{
  "hidden_act": "relu",
  "routed_scale": 8.0,
  "norm_place": "pre",
  "init_std_down": 0.00593,
  "max_seq_len": 512,
  "max_steps": 7849
}
Below are experts of layer 5 (counted from 0) of a mixture-of-experts language model. Rows are named router (the router's row for the expert), up (a neuron's input weights, with its number) and show model dimensions 0-95. Each number is 128 + 24 x the weight over its row's rms, rounded and kept within 0 to 255. Numbers have three digits each.
After each expert's rows: a language model's description of what the expert responds to. This comes from a sample of Wikipedia text that the model never trained on.

# expert 14
router:146133115164133128131129176118120163139141085132150122109117174140157128103137151138127081117172125086114088143150150126146122108130131119152092109096137093138104089101182159130140152104173111125079135154135092123124167136158090126141112122095157177118132102159134143127134077116122097103
up0:108136158143087051114156147100122107154105108142148122119137131131137164143146118120122113117161134160088131139144136137139126120140121120133148120076093076108160108130147106153156134205140118118209091157135128119059165149122105136120147120148126160146100101111052136114122127074129157143
up1:136122114119094114113106101100168139170124095109164152135126159116129108135146143131097107146079120150128147119195098111112086148125134051129144154113100105113138112173127073129152161093111167120157100101150151125127153169146130144143131116132124140111159124102095114121123202084139160172
up2:150135107133120132149111130132140137108132124154094098138134116163134164150086150133140129097128128133043120131087119094171134136138132132152150059148129105113123145141112133110151109144105098058150113133120137116145129137089126083121101106099157151096111108129127098125148138107136126142
It responds to: Sentence-ending periods

# expert 21
router:121120125138115065142127121074112155160173072151175102075097136140082119107102149087129099157147170117115118110131155114103152085111148103147123101099144121107109094139122156150138148135115115135134131151126126117118141157148143127107082102083156131128098096146120133134128096151096142093
up0:151136128152159132149153147099120144105134135124094141106094178161139132076105156117144128124152160152114108115139148116131105090118119091170121131131122102166080131094146125121145176139142130123135110142111113077131146084118118143148122127146124143131120089138124130100159162097117098096
up1:137176104136150127122145153101123140157148084109147088149119144162126170121103130112124168124186152132110088112133144125158072115095128123156107132134162095155102095086155132080175155140160136117104157157120153116090174151161086111149146116117134115140110090161101141097134134134137118142
up2:168134140151166150159116177108123124155160108135151124160126118123143160142122166132140123097144154125104127125180150122140126097114157097168128102108091089139130133111144173102173116088175156093125152170128122108117139125097111105137098144118157155151135109181104114121130135107126117141
It responds to: Goal scorer list punctuation

# expert 8
router:159169155168129082146138128075138122136138120119101127113133142158126151101130181121135093147132144086107078103147142097110108103113145107133119111131106092148121135115136188142172146124135145148103165137095116083116156155135104126136145131103149144122118127141106122089122133133095120149
up0:121187113121147136136101120126129126078149144114156134100048158171125146094158092152155097130148174114095095118124097129078092123166183061144142103124152126114131137124124132113128156118156113135116104142164122179128130160151120113134102114105125133089104098108141135140135106094073149142
up1:119108109130119083153136173153074128101118032122133101136097153138144148132105165158135097111134106103110138120097135115158142117143149109156121129121107138147108132108117131126160124133115150123147141145149133097106121115121121126103105143143143105111107114135154109145127157134163143138
up2:091166120152162112101124139141149121099162124153115130125123191135106122154137145145140116128124129070079145108100159168112086120166150133130163127121133123155139122074121137159118121134142131114141131169139126136109174176074138118100104082117082156115151121105188149127120134123067129124
It responds to: Final -y endings

# expert 46
router:151150141178141127161147160117136119153152126129151135114122184157105122102118139104164134117184132121089118118130158139146082092127144086165103100078126112115100096085178140108184133120131126104094118145123121101104142147115100103151112156123165146137087118166134133093153142085059113107
up0:149161117132137093089124173094137122170149121109170115166115162155149095149141187127132121072134134127104130103157143123110130117136136140129140110152133154127161084110097138124117130115135097175174121131134150123106160152129130108124127123114128148137128121121135139105158134148116164161
up1:171112121133127094117156129126117088148088139197167141099098127097158162120168115140166129126101133135110114128115107107121150117150132091113132144143131112154091107157157149162110124123151103099135143184129115111127134096116130140115134122091132121062143141093121128153144115161124156183
up2:139122151143142107155113143118107162095122118127110125117112121152107153106129082141102172145181138110158122126148126112139140149107082122119110161117157116142155124126154142106112157106154135111131107152106130119080153139142134101119121208110104119144106111143102115084149134081119120117
It responds to: Definite article after prepositions

# expert 42
router:130157149149102083166131159092119158153177137150167109094106136128140161096135132136151108117140147098101104128124121081100107131123136144133115093103143128150123116086127132127121155129126084134104102137100132116118164134158111100109118161114142142145126106143099118122160121120079138129
up0:177137169156122162143132136106097092135124131168120140131140116109155131121109164121128123146127148128120102128110124140117087121131137135119110109122124143142142157091147128136160109085147131177119126133139102064091136164126115119128155154101132109122101105113133125103094124138166135142
up1:153146128129147136136144110124117129109131128135147148104137112179141147123142118134166129108145163092093125085159156078125094106125164123145149105124120076136083118073127159135113110092124112135130123121118149139154118110092086146128137145109178150150114118103140143096128126100116130129
up2:139174105146121128138110158128167157101145089113136110125108152126114120127102094132122140108145178117101113134172141102156142131132152116181114105081083105164145144111176155117176129125151172080121120149156140084096108135125117140156166133132149134148158116138127143110131111100129126145
It responds to: Name-final pieces and deities

# expert 28
router:146128128151121122169134152096150149142148103142105121091112152133124136132125152122141113111163180071106122095142149090123122116097140145148077093143120113152126091112137125097131155139148110130099126142098116113104160148166126115153129144084119192122124055112128119110166127088095105097
up0:159125121125126120111130124107135134084107137149195136100132118124155080130142099074134143074121162167111157123143105141094132115157152120124101118112187172124092139100138148140093124137146144133116090135134143155099140138113128178098123167155202091103120166118112131144134081165126128168
up1:102095125140130107084102131125135108127133128128149132121129163175140139182124128119124095089123118105117149052139131121108148168160182127125104102101119117140144154103150146151149111123140111086138132126083136111076157146129121189137125103110161124136145127122083096119113096154142181103
up2:156155132116184133118126134160132091103138162103142090135151147128142136132096118145136128114166110110151100155173130136103122068120129122100082119142116185129130144096222122103116096127132131147091107132112143137101161121111097089117136127095112116146123087117111121126181109150130135080
It responds to: Centuries and years

# expert 53
router:129121134130140113128130154097124107137170094144136116055092136116122120087106165106144109118138175088099108123136142087133115074103158135143127083129164127118105149130140142153125131112116106120127119136129098104086131147175133111115086104114167163121091095157159154108138122114085131129
up0:150153140142116105157150186117134140117183105083144135134117131155138142134115122123106130097156150109113098126151137102168072121161123104159095112088124103145131107128157156117168161137156159108099094157105141104115167129125090104159131139084157123095130102141115128112140124126105108083
up1:174144157151149141141116161133108131142147123131125118107130189113133139172101123154097079126145142136101135095133122091152113147133150135172133101072133134162116105110141163142152128138158125107076157173130124117130150125173091097132134140116140168158126085134122111084145121156109138127
up2:145163179148124159135143189117123120159140113143124125099119149134144125147128160109161103088116182135130131145147150077144086114144139103164120094129110111144134133086128139117156123114151108141109137148099143122125129136131111142106130152099122109104144121155140154091165127129112118106
It responds to: Table cells and math

# expert 16
router:133141126146131106109145156114118140147188108132109123079102143128125144106087142094150093150159169105083128128133145113132123072071171143164131096110149112118105108123130138129132142133116116127126122156109134085116130140161150109124108092113145145143091115161112115107131115129077134090
up0:144162155130143145129107115125160134174114099113124134107157146141148175166126113133138101109144151160159121142151118051111149099140111134157109115114125108144113129128126123105097103133133143172114090100148124088150089114143120122161133118148138138136143110162149144149165118096080110116
up1:102131141089115110111165098115167125109129139178137101104162109086103139117171120060125110135159125122156132174142136113108112119117137166149158113097145131132110133160128133111161105143162138101096118129106108172150121127137145142100148118191174145145131116143132152156109109126137123147
up2:145155106163149166142134155071120145125113113090130097115167131119098125148146160139121121104134161111104119113162100113117103123173164138146113095091117108158143143136160144129159110103187142108099127176144133117070149134142092103154123143109157134093144108149159128095114088108131131126
It responds to: Taxonomy colons, name pieces

# expert 25
router:175130112149129111149106181106106112160133083128150127119131168132114137112116166114131084143147140124067104119127156084151128098120167120146111104108136133139089107116178181099156157130141123112074120163116120118103140132132109125159111130088137166124098105156119132091132093088100093135
up0:096125166089119204147125142117155105155133180122070139131135143099108102110121149109134107128184123113161138096137110106167115129120124126116140129112140140132116160152179094107108142149125083131111136139100124143090100089126152092118137155103122081118107137105092167127107082123144105104
up1:141134192115105147162151116126140138138137158146124100124120128131120139098114115123120153121110128137132137105137122135130112091161126128141078130132113125115121095124081117164152145137161115122113124113099145105163118156139114101094145137106142148103169149154093115111144154080150107149
up2:131151116173102122175139138128145144112155133205170129097127108144150170100143071120130114138156130122113144173123152162091116173108147129115168130086137126086124116117087112148148065131139102098095145141131129139130126128155108084145120149100144174124106105147171117153152094117131147113
It responds to: Closing brackets and quotes

# expert 22
router:172133160151121121154140125122104150134149117108122100104099128128130130122110149115131109110130144126107094140120154131135138139119127119167094111116139125142083099123143174127154172131182122124089116175146104095106126128158119073176118145118141146124124089136144144115153123096098129103
up0:123151119124121114128108182094123149146145140155131126115151133132139097109170134151130088132133144130098156102132126117114114136094145098127178114108121121109114088094143084096145134161139087145131170152141197125119145171134147121129103138132104150135108117148061111131134117122122142127
up1:071093100159099080113124125121134153163112087140124159107142129131062089132176105147139112164119128124053170103131122135170110113090134114132077147101110126105132118120127103132140114131117129104160141093142077107092129132156148129116118110128135130130113138110070134160124152106124140157
up2:173125080093112154120131161109142149155138142113148092103124127101121103167144143140139166164120155106143184098121094124095133127123132126164099144144137083143125127130122115109131101149155126124144111125098181154101139130085097141158141085136122109134096148122102140160139131157120098107
It responds to: Place-name commas

# expert 23
router:160139150135115136141144128127101131163144126116148150125125127152114106093106112130163112143145139079122099140179113128112122139092139096148114087104151108147124138100161150137160138113146139111109135176124107121097116130160079104129094155104132178125131094156118097112127102138112117130
up0:108137111138127062129145111145154149155098129105164105137112160139126117109168152127145177104108103105129097137152122105114140145120148152131109098088145107153092140132127107129118105059180153140131126097124101118111160143132112152131108150111132141075144134124150126164140153129100121136
up1:139135114105136133136102149099129174143132135111159128111138143097135123125122090119101097162115145164099107123150105091142137156107154116138142139120124091113103107079103113132089089178117104147166133118110122118146124108083142172139138166101158175119090137132149128165095094129147110151
up2:157127141146099113108119127154100125131115118127096085127146148133148122168091137118143168133124136133119096156116126128121121112121124124126138128105107100127117072144112164145116163102138124095107089149188096145144132115191129097141132130086150082095141111113124099133113113121102123130
It responds to: Adverbs and auxiliaries

# expert 17
router:128166112153162113123113128100111163138138087166110117095095151161105139152099146134122103150145199103078133093134157119136103116110127100137066132104116111117118122138114122147151153091140130145140120154147114116120137173141090103138141104111124124162119100167110116121119104139100110124
up0:147092139101154152130148132137122115170125131107097107147142145107151136130186130129137124133119148127144076161100132101115103156148090105131112149080103164112115149141116108032130115153137142144130116188096107123128158118147135106121153157092144098093115100163129107094119135144073122113
up1:134145147134104133141124112153089145123110123136133144110152119143146117133148131120154131137104111115121120128139170144124118111130121133132116117100126104118101161143139148119102176137142148152130134123114121171123118124127128158127134121091153102116129122127118119126081145121108132132
up2:118087160143128094127158123123143152113137104089120127141115148153133112171156142124123096143132142126123114150122091139114140108175125117136172126148092118158141119122128123121127155118135152128129094106127128148125127084136149130136131135143097139119137163120186117124154134138136134104
It responds to: First-name openings

# expert 26
router:111130127108143131127143178071109136173148110171127104127122159085125160110136164121163087102150146115142138150114183097119130114113116118143134104085130146137102129101108135128174138084137104098141103162131102097111158177148077113121105148132119122113132095133136142118133108124123143118
up0:175151158099150151109133136121161124101142160093180183146147118120153166141147121133148133143144132113102095081129112147124152137064111137128149135116088152134111140158105139154144132110098093120118136118109105159130111123107124122149151149142107128139104144146136126093172117122099091085
up1:155143097139148134090122103131106105153156149118109119122130132126114119073148161157119125127144149140153111151089113125127138141099100116146117158090102147099146123128113125116149122106088106096158078121137093125136111105138113123116139129119154167090141116138100101077125183122106128099
up2:184116135112113123166111117138129150116140111149111154108156120157124143123136151105139171142120111121127138119111123121164132100090104122120118141161151143130149130107130129162101143119157092076140079114138108144146138094122082151126096106151105162122135082161118121102116113115111157105
It responds to: Foreign word pieces

# expert 30
router:183149166145137078154163147050113098175151114134182113109137147125102188134099169122144120079131126112104124158141127092131111113131120089154121100113120130114100125082138161064148142092143131127100141115132106084102150168146103106133128167136145127137129106157123139122146121137096106104
up0:132150125114135123123175132108128167099115116148129125152142148120147065106102165126139133113109120125109118077133132139127109164134120149129112138137099154190132112085151147110127152124131095143129127116138116134121133112135127106188124164123085122142170135146102142104138132138121135103
up1:112154125135098140137104134157096134109139127133164127127106116134119084120118159167153102160163154121180111118092100156138121150169133130125160133145068105146147127124155112139188101117149155111121146120138110134143109162105145086128150120161138138113078145112124101098097113140137116145
up2:128144137133152140160084120091125117102142139137097172141139126113138155125162149110145138138142155131149134137101143114113117132150123150124146132129101153170097129172126127128152126124128112108148097142101151173098143131136132102090124142138102103110123140147124125119140124150124114122
It responds to: Abstract noun suffixes

# expert 63
router:151161133191145107143130167091147127148153139135160135104104188148108154117141146091141124114180129109099112120121151125129068095127156105158112084053132115110089108089161113109193145135145127094090101157102127101104154158120100119155102160097159149119092102162126129104124133089077127127
up0:168123145104121115157110141083121130173151127141146117147111108131140141103162150091156152145100131136131144149128106104057197099152115081101131104117098132089100148142117124178147168074173115133098127140132164121093109135126146132123111148097118132118147076139102112165106117125141104073
up1:102137133168176134106153115085135109132121135132144104138143142148138101172108162162140124147178133101136152101163148144161115115134119128107070144150135135119117129113173142134168151156161123127155175130122131120077126105132114116078115150152153124194090127120112071146168127127167103146
up2:151130120124054107125159166114128102129159140149146155131149133122147140110110096135148130135157155062166105148131122085151135125139104171135129147132102108136102116110152143158157128111128114154140071135120098104168137114159133049102131136067117121136123127130133129126103103145116095129
It responds to: Definite article after preposition

# expert 49
router:146134121124117107125143149098123108142163090144124116061071136113130126104103151109152112108140170092101123111140146094140112064094171131139123106125152127123095136114134136152125128109111114140104127142106116100118131154173140123118085106113152161127094116164155142108135125119077121131
up0:145184126136131156140157165089174119060149132122125125167117165138136162128102135140107099127163165119110117166172128108114062121139154094168109112141119090153140140119158163126141136139172102141092097144121133126107157151165077117135165177105113162119136098141109127098150076118140126116
up1:147145180142121136158169122108122181151134106102129150125171151108123158126121173149136081087111161118109118112167130123123123115158100125161108100078150094121118087103140171141132148130175130125119119153092124146102146122144092109134140151143120133110116126138143122108128112120151083139
up2:137116117126141117129145140082137138126163140094153120128157152154116151167113178107125089112136148128101128138149114083132098113098150125147081093097147127155106135094131153135165157130150132164116120152119112104130125159119116099179156139150137169110131068152145104113120146136112140123
It responds to: Math and code fragments

# expert 29
router:183153155156116101132140149111117140126161093152161105100143130144149139143114140090120065111129147131089081120168155116117121112077155103126122120101152116110113139092142136129154186140128126153107146177146126059122187138173094127141101163109145166146143092190120124119144127110101113099
up0:105135096065098160095151148148114154131152143161148136107130133140139135087132136149134150150093129106152186129120122166116117127121175070120134140115124156095141141158084137124098157148129099169092112145125127104173114110076114154132142177123147147127123100146124112131124124098108134113
up1:135105131161142169123144143116135136098109144132130129124141120132150151171146123142123105115144115116127137130088111113119101144140117165137152158097137118162069117113121125097117130152159149122107148114122112144156108116202158128130095162080156175162128109162201138133115118143134103064
up2:164114165183131090121145135144103095135095109078141128163048144151145151156117120144134162108109136142098147095138152140162108138149111120121120096166140090168143115132150145139171117128154127116138171099141116140135137104163121121139126126109123167130130150153103130134179108139117151136
It responds to: Plot summary connectors

# expert 40
router:187132148131108074148146137110109111154113113106104135067116128124117128147129149118136089124138160087110142123183123094114094099130128122141100143118120124166104105062126161142151132144143130139104088148136096073161157153152081080150116157100161149139125080137117124130148129101100155115
up0:161139141122097157096122151154185113118102147124150114116136151129134127114150101114174143116137112150106123134106139108132119125114129095129150126158134107101090139113121149058162148153137172176124137129134152160109115107084111110149124150169112148167112137151119134157147108145111142093
up1:130090111136171128114144120098114112114109099095083142131153129188106114110092173098128113046127154155081122131142148121131127137098103120134113121115121126129144112158167130160121120108166093115106142116135181124143168149099123139131156078112179134095138138182158098125108142101124077126
up2:123108158135186134090147104121097150115129123151138122128140132146085165123097135129169110128149118156136107106122153119153127114130101135146094114135110110123120089096115134104134129137175100105117087139096109152137120124160086171086141109158130127121104120133065113141164127119136171128
It responds to: Days and times

# expert 36
router:181150110175156126147128136062113117176142090156142125110083171152126130116109164100172139117151140115110122087133149101096130108072156112144127082087136094140131137089127153117131172118139123127136112201113110075107159163160090120133113156118155170120119113206142133111148138100122091141
up0:147136134110109124122134146100088126132178101103137108098128120130178107116128167144140117160128167081129112169146127120160123096147146064118110136160112139109113143114116148162155134121116098128128106163105125135158146101134143115153171110098177156127122095157161120107123119170101110106
up1:094140158136113104144152113131102142115141057093122144111143137085119117079117153103143125154140154158175078147144142142131115108166140155165133133087141117130123108150151163161127170123150133128100132160111133142119124085123137129120138101094122099139113146115116124118123107160105128100
up2:169080114118082081131145131111132146084119096122106110146149149135112112123163121115118143151134135150109079140114174156126167140176132145109077141164147094120135077139153153133133120109132107098150112127100143167130136068164099117128138056095113105151142078130085123164117108140111118126
It responds to: Table row starts

# expert 61
router:155147129153129137117124157098099158149165114151145126085098136144155137146104148113166090119184154079100136145175138102125091095089163119125108096104132115150103087076122161115165147116123103097109124168114135134094151152122109109154108163088161132137118098153155146106119104081110109119
up0:120167158115155163148140112113127099134133136131117137117142167137134113121138121164165117102164155120083098112155113139141103162132113134125105109149155181168148106103134173144116105140143135138124110117130136108131163149111154090167152122133153150144146145177073098116161115075117136120
up1:081124138101112146118099107113178104167123115112114111148074133107143079128163134170118100138143153143128120130149127135144121155138155149144146164133128124144110137116118124134202129168137109146151148119176123158133171157078113117141149141101158123154128116131134156134128158116114144116
up2:143127130133101168115110116141134127122164136149067140138145153130113132077103141168195139115160115103130112127109151124130122107147121128126142109103162184143136086117199106165157162129133097127101094102122142119145144125128131100134152149106123142124080115119104095104158106083123143121
It responds to: Line breaks before formulas

# expert 20
router:174142139165127113163152168109083162148136124109130115118123125169141124166109119114146118148129136104112086140151139130125110112091150109132127105104131082174138120121137134161140172131128127114116144154129123066098140132147067135150089154065133155136120102154130167141148129140109142094
up0:121124134122103127124127074110132087180102142148147123122114136095112161129139133089142140149124142132157143146138170091090101092126135071115081144146096124136114147119103105116151119083141096133113150124129125179127131147171167124135151151146108145122184142124086167156145114098149109142
up1:087077128154098133153133145129117129121117130167159138114141148138110110091101118189147138137112115157102082137152121145106139132124118115131170155095105110144131156141110173175139067122122124121165093148089118165112117108158123097100138106096172153131157091125105134131153163145117116142
up2:087126148113144125134080166159151151135137118099151134126139129165125129143148167150098112158125117164128154125148109121134139122155114136112140127117110108152127109125124140161121145117130146092108136083132141112115130152134121110132095112114172104143125145117148144106091138118131123124
It responds to: Quoted speech words

# expert 45
router:148155110174137103175134116111137101154139113146130119125101150130154137107121158115148113100162186133125101091125126111136138111128150111141087124130117096167082128104133141127153158116171100106116100166133106120090123135125091116153135109097162118098099124126141142087177122120128116134
up0:151126162076149141130080108141139125144104174136106182122139109140133125131123135130133140115138107081122145103117156132179112129120163126144101131110173149117163142115107141149133144132120142123096148171145136115112109109150125155102088179113101138120163137102109119096133132153129141155
up1:124131089157094107142106099102149142114120118142144124139136160149173117077109140156116125128110128115097139100140141104179150156122113129126127113149156170114154131181122122134130131114142110109141135112145101120119118154105115156114124120147145139116168097133127151185144101151129135151
up2:145129108133168117180118134098157157135140125134139096131117113124132126123094131099100169130179118133120115126157086159148149153120135140133106144129126110106116130159143097121113162127107139090137110142094136138098138124148098128162137120115101112102097112127111146071093110162147136155
It responds to: Place name beginnings

# expert 51
router:119145121149153132118122142098139169162140118181118133098100169138108138138112162126127123157161195128089140083126153102149131123094116112131063136103135115114112123100119126109161164143127112134118145163119144109131146138148082106129145142114127135143121079169103108104122106106080116099
up0:155155141137134157144106116117139132134122122094127147166101166105110163104091143093136154122115128127136142119103071083102108113147121145131132101104120150154120114135137107142194088128150093118115131118131098130132116116116166085143151080128124176123129118145120181128160130124104144132
up1:114142104138120174134138098138123129156128117111149141114155163096139132173114118162148132116148112094122088137122170112109111145130112115136126117147106132165131116126126138161146130116137120101117080119104125128093133175133118112172133150124133107188114096142146085124134116098087156123
up2:110116126063160135151157120140107121119106126108117118124131114141133145138134134123169133066099142131134115140180120103142123145138129120137128119144070106101145152118126134157137153107144142094129122128109110147144189110084131109157115115140152120150100116173158149139077116152109125134
It responds to: Foreign name initials

# expert 13
router:129151137131132126159166136118120132126140138114152101123129132167116125123103113131156123158158141087125075122182135143144104141093154117151122083093099101145112119101139158139161146124147127134089159160134127066130125120131075129112100160096134180118110082162116103143118117131133119118
up0:139078105169167116126107106133161155137104101149109110158121121150137098102105121105137108146117129123173126111072122126107132127103085087110126167127130133129180125109169143106131131158164115127138164115151134067118135134134114166108120120127146134173118160151094169144110148132129170162
up1:133118136119181124155136121150105167124141104143120180140128153145146162148046118120118136138145103094089108140181146132197143123128186115096104107131134164112129134138128154161128110113144170109105183127094123113133128127183119108142138173127169101082135122146164126146157118124138119130
up2:148125165172153107152120104120079100117121128152148133127091137153118136112096135109120180106146125149118098114114139125184092105138106137140109132142137149077161096145092177141114137112102144138133133136148121158107124101123140134119113133125117118147149092172100165117119079143142144176
It responds to: Auxiliary and copular verbs

# expert 56
router:151145156144101134168119164114160143118150108123160156122109166138130136100118167132169100125172151097084108102140175131151097106118164114167109126112131141149083094126177167145147160125134141112064116129131124106111127113167138124119095124114170173117139091147133125111136086078114138121
up0:133139126146127097136129169112121140154141112150151083091125165153159110150112108103150122103143182163122117138150122103089090097094143086145098089116164106101140149110129156088162125140144099108112144174152126145118160138094099106159112125113156136145136099148116113134169096152103087086
up1:198130086124152134136145186158141132163151099150140170120147167137141102083138148160147123124140103155112124107131087109092080116106112125122149108151120142131112152145105102120147121111098122133139099161103148046145144135149125148125102132114127148136132136162084137121148080153140162115
up2:124113133139114095115137171140159122115131114120157160105114146132150098090135141168149117101174123134082120154163124129082107100127127107145127081101154128110142102176126161140143130147099119139126119135113111115133139110170122136120111101072122125125138133128106115118150061141100166102
It responds to: Semicolons and dashes

# expert 5
router:140134140140145129156128184093161150135148118157127134103085152138135115130151156090144122107134173090112139148166183112141082109080154137154123090123136108151142135142170157126142143131119125127128141147119116131123136145140074102165096123061125183092114105143143102138158116121103145100
up0:142131147124115124121170098129113120166108116147153141093088111208073140174137104117092127115125185120135122101145118097099153122137127103132109153140125153171133132135154124141119172151118150108108106135120129117174163147135094126142123130138166115113137119125141136117122119148141155123
up1:085130118122080026172161137118136112178129128138142064119117093115117100094093132164114125094126139116118129093138101134154117172111134109116141103100110081135124129119179146129135105113146121125147119140197155136135135168152116137130154121123130108130185102113132144134135124116123138157
up2:138141157122104067145156089104146088159137101129144141117149142121096161113137131166117129145127093121150126131143105101137140137161114128124116150119113074141111165124142107143150162124137130133120144136120148133113167106114120130134182119108126094137146095144119137116102144149131050125
It responds to: Numbers and numerals

# expert 47
router:153134110134123092190124137119158137153159092165125118081125137134141139112121165141126117120142184116104138133138157145129127120133123145154063140089092129140064139142128139108122165111186134124122105172139119103114130174120081080108162119113166094107119116103148106096132122110115098132
up0:127141130158139146134077119133116167117150097167138147081160116104100107149147190125148135177140124135095101115128140099118099104137159106139092139151107105130150140101141131092122105089136146122136171138130126105110115125164141129115144108156209132106136147168080156103164141154138162123
up1:193119132138118101102116097107106101124109137125094140121109143172049133129092159135158120134105137113102109108116115157114137127123067120123178140136078122122141139139142120141123145158108126087135129147152115129166132129162155113104139142132119165147109113127126166103146077154137085137
up2:128176122126147134116147126151173094123102125131146178120104115174117090086160120115151104118140102106103123127204137099162133157124128123161109125106104092120170129119125132095148129168119133134126116080115134175129170105126137134125115117114130120127108096124132133143112104150120138124
It responds to: Place name pieces

# expert 7
router:130149173145112125142130181104118138135157074116150133112141118136137123130144163118145100143177154108084118146121147107147125130118153126168120077123114113111091135115137153107137146092152110133064102144124125105097144135146102127132100143082183192126121063169142131129127102127130101130
up0:147104121168124123165126128095144159118156101135131115128084146165111144148131070138151124139156164136109091102155147162123108117099137093152109164110094095150173131118151107145158127160145130121134128161135146073140161168124120118127143146084171105153140104132137127120170162109070149080
up1:149147105164163113122134099111137116141157119151146106087088150158096136095127107109121138109134123152124133113154111130096096084081133117159093149098145109121083106113131114133170140141156121108125147164124092086122158160106121105133083123111150135118137114146122092141179146117101128080
up2:154171118164128096132172155110139110154158129146117110104091163158139161118100088165138145103076161126088103096151118126074092077098137093157121111110151121140143087126147156133140171123153137122152151148111116090106142172111118114150151126149112157162133152137088119103152121108096115109
It responds to: Wikipedia heading equals

# expert 2
router:137127123128102107128101128101134132130132122124166115081066137111144165129137152092148133094140145133120092106138176131083126112126135112151107110110132128122130132139112182144153169138140139121143122182143130104119127129126109100157125140120175156129142095152155128110139110129127125136
up0:179181143181130133122117175119126143160165133140139115122120143161123129128133133118125071154147166105127091115181094099166105135093156121154107096100140118138082102108127116111136153116143105122131122138117158103127146171176106138130113145123155114159099119146098114128159134107106122117
up1:163121123135112129109140144100107120126139106169145110102102147102110117143147167098182113148161161080110109168198112118146121095069182106132103124093127128159125119093151155120137135126122099065126132140128105155133160099157115130123100167131137133134113097142130140136195122109104148142
up2:158155129158107127115190145108110135105144082107127122085110145158131105125126163145175106110157165104078101111136129122159095111113151120168163104104157131090109104088172110118148112113149093115107127153122130126097142104170098087094119153088145125125106126156117128120169128103093102143
It responds to: Table commas and dashes

# expert 18
router:133127150147133113133115123115090140144148085132171111119095184132115114106124165093156084110131143103117124083136150123133129118105156107161076128068131127113110136129131159119157153095117127136104126172106137111069139118157117104154128116088184148152089076138122153103129096138133126111
up0:118115203121160111121179146125150162159111164119152081128148105113135141135089162156162162104128130134125120125103155119176127130114136123124160132109144136117103113072150136149122134107129126108058114114134113134110134143117126091121139143119157105101110143131137142114101151097137114118
up1:145101120161110142122155129139138118129124136129087136121097056107107090172147136141099137166126128097136141090117136121105164121072130124131180102103088134120113105153155140092123127094123101120142150104113137093158110130199134100079107107107134144152138105120123115156135143134132120150
up2:133134150129136089150099129111163104172121104121121170141080115145165129159120106108135125113135126152129117146173099136116123119096080156136153081102161116118130134145110112113180141139134135128098123101114117108179126155140121120148122134140085145151154124151171109155182139098137099087
It responds to: Opening brackets

# expert 52
router:148150133131157110159120148105126161158129134146146114104108146161128154108104128092115123117147140119085122115144146099128093128139127115145116086082141098136134127139188144128184142110114153114118127123134139128134163152108086123159115120100160160135106100164129145144126133117112135122
up0:147146147166170114109146147121094145126141147138157066110119135103082126104126166151131131146134136115123171098145138087117105079085129173096109112158111120147109121106091103088126109118160116131131153131141132100122156141135151132124141156116116115134111121113139105125140097119125113082
up1:133143140163143144127159127139108102113211116132143123141111155118098178110168153163115112153162126137158111165150157145136135136131147154113139151129135189168167103117122106164100137103132104143123185141150102128150137129137102083119152148096098117111118140124093141068147121120179116111
up2:154131134103124155099118116136103118132123101155092109127107096116122138112154133132134110135124138069112131134110100133138150099121140079120126156141102103147114127128117159125122119135135130125093162132151111100129136092143126137148099115157088135132161128094118152123119120135127137149
It responds to: Articles before career events

# expert 33
router:145127150118133127130134134082139098135159103139131112068087133104121133103128161093140105118148159089097127126142125090122117070098150134143123107129146132114115139124150147140128137122109100142103120143121115109107131159156141115108082114098165158112099102166149134113140111123074115122
up0:179133129184134094111153174101122122109169067089150123129122122121159142094139196147169127142115153148103108122168126116180124109124125143139088132114120111152112114100124175099137135112171113103125145151138120106093125134149131127137131145158104141124093113144131108106122128113115116107
up1:155148125154155128136157155101129117173161158111105113127150137140133125145118109121151078119164137119095126113149146106133098125148145123155101138101114139149069128097148150104161152100166159097095145171177095089113158122108106122147144118121183130110125089143137134066162102130133134091
up2:177146141160121096125141175121135142158155110104096148113138139160109121134122137142131084112162172133109124122169133140142090132101144112142102116103096108147108116090163168116128123143160126128157143158069127108118153163106091115146107149131114138144085133134114142114134123100135142104
It responds to: Table cells and units